Experts of a small language model: vocabulary 8192.
Below are experts of layer 3 (counted from 0) of a mixture-of-experts language model. Rows are named router (the router's row for the expert), up (a neuron's input weights, with its number), down (a neuron's output weights, with its number) and show model dimensions 0-63. Each number is 128 + 24 x the weight over its row's rms, rounded and kept within 0 to 255.
After each expert's rows: "comes after" lists some tokens at least twice as common just before its tokens as in all text; "comes before" lists some tokens at least twice as common just after its tokens as in all text. This comes from a sample of Wikipedia text that the model never trained on. Tokens count by the router's weight.

# expert 40
router [108  99 140 156 155 101 161 156 106 102 155 157 105 120 115 103 150 114 141 153 148 105  99 110 144 158 158  98 120 102 149 149 150 119 163 130 150 156 111 153 155 155 101 140 112 142 110 158  99 133 100 149 154 154 156 158 102 107 156 116 155 101 148 153]
up0 [164 117 118 120 170 150 154 112 106 128 123 105 124 153 158 143 134 115 147 118 119 179 146 109 156 170 144 130 128 160  74 115 125 118 169 170  95 151 137 114 115 129 124 131 127 164 119 137 191 136 134  84 137 113  78 118 169 114 147 154 139 120  76  70]
down0 [105 121  94 100 118 133 127 135 119 148 112 163 142  91 126 109 122 126 135 129 151 104 115 112 167 112  94  99 105 121 118 145 104 158 110 138 125 169 181 132 138 135 140 105 141 146 119  87  74 173 115 139 154 113  95 137  63 148 140 118 111 144 125 146]
comes after: "2", "0", "4", "9", "5", "1"
comes before: "0", " and", "7", "6", "8", "5"

# expert 91
router [110 101 135 151 153  99 173 153 107 103 152 157 104 128 116 103 145 115 138 148 149 104  99 110 148 156 154  99 112 101 148 152 151 134 193 144 156 155 111 152 154 158  88 144 117 136 114 159 104 130 103 149 155 152 154 154 104 108 153 117 154 100 148 164]
up0 [143 132 111 101  99  83 122 145 125 113 127 109 169 127  78 137 114 163 111 145 129 102  50 147 125  80 136 130  95 154 124 160 134 141  96 112 127 170 148 146  86 139 101  99 127 174 139  86 143 117 167 158 136 138 102 144 131 122 130 147 115 131 105 116]
down0 [156 163 127 136 120 153  92  85 153 144 107 139 151 132  73 123 142  73 136 128 132 126 166 162 111 110  83 111 118 136  99 119 137 101  87 125 145 134 120 117 125 116 119 156 109 117 115 152 120 126 113 145 136 126  79 148 103  99 151 139 114 115 109 119]
comes after: " ", "1", "–", "2", "3", "0"
comes before: " ", "0", "–", "5", " Candidate", ";"

# expert 39
router [108 100 142 154 154  99 154 153 106 103 156 157 103 124 110 104 152 114 149 152 152 105 102 111 144 158 156  97 119  99 154 153 149 123 164 133 153 157 108 155 156 161 105 141 111 138 106 158 101 131  99 150 153 154 154 157 101 109 157 113 154 101 148 148]
up0 [168 139 142  93 139 119 101  98 115 144 117  99 147  93 136 132 128 166 172 145 141 118  85 119 128 119 118  77 147 131 114 177 126 157 101 108 141 125 145 132 117 137 109 113 141 134 119 115 189 137 149 103 119  91 154 112 131 146 118 164 100 159 103 106]
down0 [136 153 130  99 176 104 136 139  80 132 143 211 119 157  69 112 176 116 141  97 126 114 150 145 139 124 134 146 166  99 116 105 118 153 101 157 142 123  90 121 153 148  97 145 144 108 149 117 150 116 108 145 132 138 144 131 135 127 136  86 140  84 132 113]
comes after: "1", "2", "9", "0", "8", "3"
comes before: "0", "9", "8", "7", "6", "1"

# expert 35
router [114  98 138 157 156 104 152 157 114 103 158 153 103 115 121 104 149 113 144 155 159 105 102 116 146 159 157  99 113 101 153 158 150 138 164 130 157 155 106 158 156 168 111 141 109 142 115 156 100 136  97 147 154 157 157 156 109 108 156 114 152 100 149 152]
up0 [202 110 161  89 166 101 111 114 135  95 118 115 180  82 181 113 120 131 116 121 130 164  90 173 114 138  94 142 123 134 131 128 121 140 159 140 149 110 103 120 137  92 150 146 121 131 145 129 167 137  67 146  99 127 111 130 133 148 143 129 117 127 147 119]
down0 [106 143 149  97 137 149 115 131 146 157 132 116 132  99 153 152 148 174 103 152 127 141 112 108 111 116 126 127 156 180 112 129 128 143 142 143 143 148 125 169 154 113  96 119  96  79 107 169 173 133 169 140 160 151 147 176 147 156 130 132 132 131  69 142]
comes after: " |", "---|---|---|---|", ")", " was", " information", " served"
comes before: "|", "\n", "9", "-", "|---|---|", "8"

# expert 92
router [108 102 136 152 150 106 172 153 106 104 153 156 106 124 110 107 143 114 139 147 147 105 103 114 148 155 156  97 122 106 147 153 145 131 195 151 153 155 111 150 153 148  91 145 119 136 110 157 104 130 102 147 154 153 151 154 104 108 153 119 152 102 147 166]
up0 [143 161 155 152 150 146 135 121 110 125 125 115 123 110 105 133 135 133 168 121 107 133 126 102 130 121 128 134 131 171 112 138 125 126 123  72 118 127 116 120 171 126 125 150 143 131 151  96 177 106 147  93 134 110 126 140 122 136  83 120 149 178 167 125]
down0 [142 127 116 121 124 148 129 144 171 115 114  81 141 178 127 147 123 114 121 151 139 109 128 160 137 133  93 110 131 120 116 111 155 129 140 152 136 174 109 119 141 169 151 150  83 159 129  47  68 128 140 123 112  88 113 120 113 169 107 165 114 138 130 129]
comes after: "1", " ", "2", "3", "0", "4"
comes before: "0", " |", ".", "3", "4", "–"

# expert 93
router [108 107 129 151 160  84 140 154 110 112 154 149  98 125 114  96 150 101 132 161 145 105  92 100 149 156 148 104 107  98 141 158 161 120 149 123 153 148  96 156 148 157  96 136 110 136 106 148 100 136 103 138 153 159 151 151 104  87 147  98 148 100 160 149]
up0 [212 103 123 127  99 134 133  93 151  75 146  72 163 122 118 121 118  69 117 118 166 161 134 100 125 138 115 116 158 162 122 148 131 166 165 164 121 109  97 126 107 132 135 113 141 107 132 133 148 131  84 144  99 133 122 138 102 102  54 104 126 139 136  98]
down0 [127 124 137 119 167 106 164 157  86 122 209 142 116 164 169 138 116 143 144 180 106 106 136 169 147 105 150 151 130 141 110 165  92 132 156 149 125 126 125 117 164 100 104 140 142 130 135 152 135 181 115 153 171 107 155 116 132 170 135 120 141 167 101 137]
comes after: " |", ".", "\n", ")", ").", "=="
comes before: "|", "\n", "-", "See", "The", "|---|---|"